{
  "hidden_size": 224,
  "experts_per_token": 8,
  "d_expert": 48,
  "normalize_top_k": true,
  "routed_scale": 1.0,
  "lr_router": 0.000942,
  "vocab_size": 8509
}
Below are experts of layer 2 (counted from 0) of a mixture-of-experts language model. Rows are named router (the router's row for the expert), gate (a neuron's input weights, with its number), up (a neuron's input weights, with its number), down (a neuron's output weights, with its number) and show model dimensions 192-223. Each number is 50 + 12 x the weight over its row's rms, rounded and kept within 0 to 99.
After each expert's rows: "gets" lists some tokens that make up at least twice as much of what it gets as of all text; "comes before" lists some tokens at least twice as common just after its tokens as in all text. This comes from a sample of Wikipedia text that the model never trained on. Tokens count by the router's weight.

# expert 178
router:38 45 56 54 62 53 38 63 60 62 60 49 55 66 47 48 73 44 41 56 20 57 71 49 64 41 57 58 23 30 65 64
gate0:53 45 53 67 48 59 48 49 47 45 65 58 50 47 43 26 37 56 47 22 35 59 75 87 47 44 34 43 32 59 53 38
up0:38 35 39 36 39 39 69 63 68 41 50 57 57 28 50 39 61 52 30 55 61 33 42 51 34 59 65 45 86 59 53 40
down0:45 43 39 58 56 36 55 59 44 62 51 59 54 51 51 53 45 30 35 68 54 64 56 48 49 73 59 59 60 46 39 41
gets: " | ", ": ", "| ", ":", ") | ", "."
comes before: "1", "2", "0", "3", "4", "6"

# expert 132
router:30 45 57 66 53 49 44 70 59 61 56 46 67 58 43 51 58 39 44 63 27 62 75 39 62 52 62 67 40 35 70 81
gate0:22 31 53 58 57 49 39 33 51 36 62 67 64 68 39 61 57 68 50 45 38 51 66 55 59 55 34 63 50 61 68 65
up0:40 56 55 63 54 59 46 45 45 31 55 45 43 49 50 48 45 41 39 45 49 34 71 48 44 34 57 64 37 48 39 61
down0:63 51 39 61 34 54 51 59 48 50 59 64 49 29 30 47 70 31 55 49 67 50 65 61 48 59 58 53 60 66 36 46
gets: " ", " | ", " (", "| ", ", ", ": "
comes before: "1", "2", "3", "4", "6", "5"

# expert 183
router:32 50 62 68 35 46 35 90 60 69 57 43 61 54 53 41 68 33 26 54 37 45 56 22 47 65 55 50 33 25 53 70
gate0:55 41 56 61 41 58 47 67 41 37 56 38 52 67 70 57 41 44 40 36 21 38 67 56 49 72 63 57 29 65 35 31
up0:54 71 61 73 54 46 66 57 53 37 51 61 41 39 31 50 47 51 66 50 46 54 30 62 37 57 75 34 31 35 28 24
down0:57 33 34 48 26 47 49 35 61 61 49 42 39 44 43 28 39 44 49 42 77 46 44 50 58 68 53 31 60 59 39 46
gets: " ", ", ", " in ", "1", "c", " | "
comes before: "1", "2", "3", "6", "4", "5"

# expert 168
router:37 35 54 68 43 58 43 71 50 69 54 36 54 57 36 52 53 41 39 72 40 63 51 45 55 52 67 53 39 28 54 66
gate0:63 45 39 58 59 50 48 49 77 47 63 54 60 47 46 51 61 72 41 69 51 42 69 59 58 74 73 56 49 51 60 43
up0:53 41 39 49 61 50 46 62 56 54 52 70 56 99 54 58 72 36 55 53 54 62 51 58 62 52 40 36 57 38 39 29
down0:68 47 37 57 50 67 60 54 49 62 44 40 73 35 46 50 66 62 34 50 65 65 34 37 54 31 55 54 60 46 23 47
gets: " | ", " (", "; ", "\" (", ") | ", "1"
comes before: "1", "2", "3", "0", "4", "6"

# expert 74
router:37 32 65 63 57 65 48 60 71 58 50 43 56 56 45 39 55 42 42 63 53 62 61 37 59 66 51 53 30 23 54 72
gate0:70 34 47 42 61 54 52 65 49 36 43 59 45 35 58 37 45 45 50 47 53 43 58 55 56 44 51 77 42 58 36 63
up0:55 37 57 56 64 39 49 49 51 47 48 60 40 41 49 47 30 30 39 51 40 37 60 44 57 58 43 45 50 60 49 59
down0:64 59 47 63 35 46 42 45 59 45 29 42 34 29 58 50 70 33 50 36 52 34 62 71 22 64 33 55 46 57 46 51
gets: "–", ".", "\n", "-", "\n\n", ", "
comes before: "1", "| ", "2", "\n\n", "0", "6"

# expert 129
router:26 44 63 64 39 62 45 51 73 53 71 45 66 56 41 33 62 41 38 73 27 54 57 47 54 57 65 52 38 21 58 72
gate0:51 64 58 67 49 51 49 28 54 56 60 59 39 54 57 52 55 35 53 48 52 58 46 58 47 54 47 52 42 62 54 55
up0:52 45 52 69 55 97 40 59 36 63 40 62 47 55 67 50 59 51 52 45 63 36 50 47 57 35 47 51 51 46 42 32
down0:55 62 50 35 49 60 56 36 47 54 37 49 63 41 52 32 38 43 63 59 44 57 55 47 43 38 62 50 50 60 56 42
gets: ".", "s.", "\n\n", ").", "es.", "\"."
comes before: "\n\n", " The", " He", " In", " In ", " It"

# expert 95
router:38 39 51 60 54 57 37 56 52 50 51 40 54 70 22 59 52 51 53 71 32 72 52 40 56 60 69 74 50 26 77 57
gate0:48 55 57 34 60 45 34 47 58 69 54 57 46 47 36 43 65 52 68 55 53 46 53 47 59 48 51 50 34 36 63 74
up0:51 50 43 48 51 62 50 63 61 53 55 46 50 50 59 80 44 36 63 65 58 46 47 53 61 43 40 54 70 48 53 64
down0:49 54 59 47 45 29 48 48 40 31 38 42 62 40 45 63 62 52 46 51 48 38 70 56 41 43 61 32 51 52 41 62
gets: "\"", ")", "a", "e", "an", "ia"
comes before: "\n", "\n\n", " (", "a", " The", " is"

# expert 85
router:33 32 64 54 51 65 46 54 63 68 80 44 60 57 22 39 71 46 45 72 41 55 60 45 51 74 56 49 39 33 61 63
gate0:42 56 59 59 35 52 41 53 56 48 34 59 52 80 65 38 63 46 43 43 42 37 46 49 47 60 35 28 58 50 42 49
up0:41 61 36 53 42 57 52 43 72 45 62 33 60 36 60 40 61 55 45 42 24 57 26 66 19 66 57 51 55 58 49 40
down0:44 54 66 24 57 73 70 38 47 59 62 47 66 46 49 84 63 59 32 73 56 36 60 64 40 29 48 54 44 41 58 61
gets: "\n", " |", ":", "|", ";", "-"
comes before: "| ", "-", "\n", "|", "- ", "- M"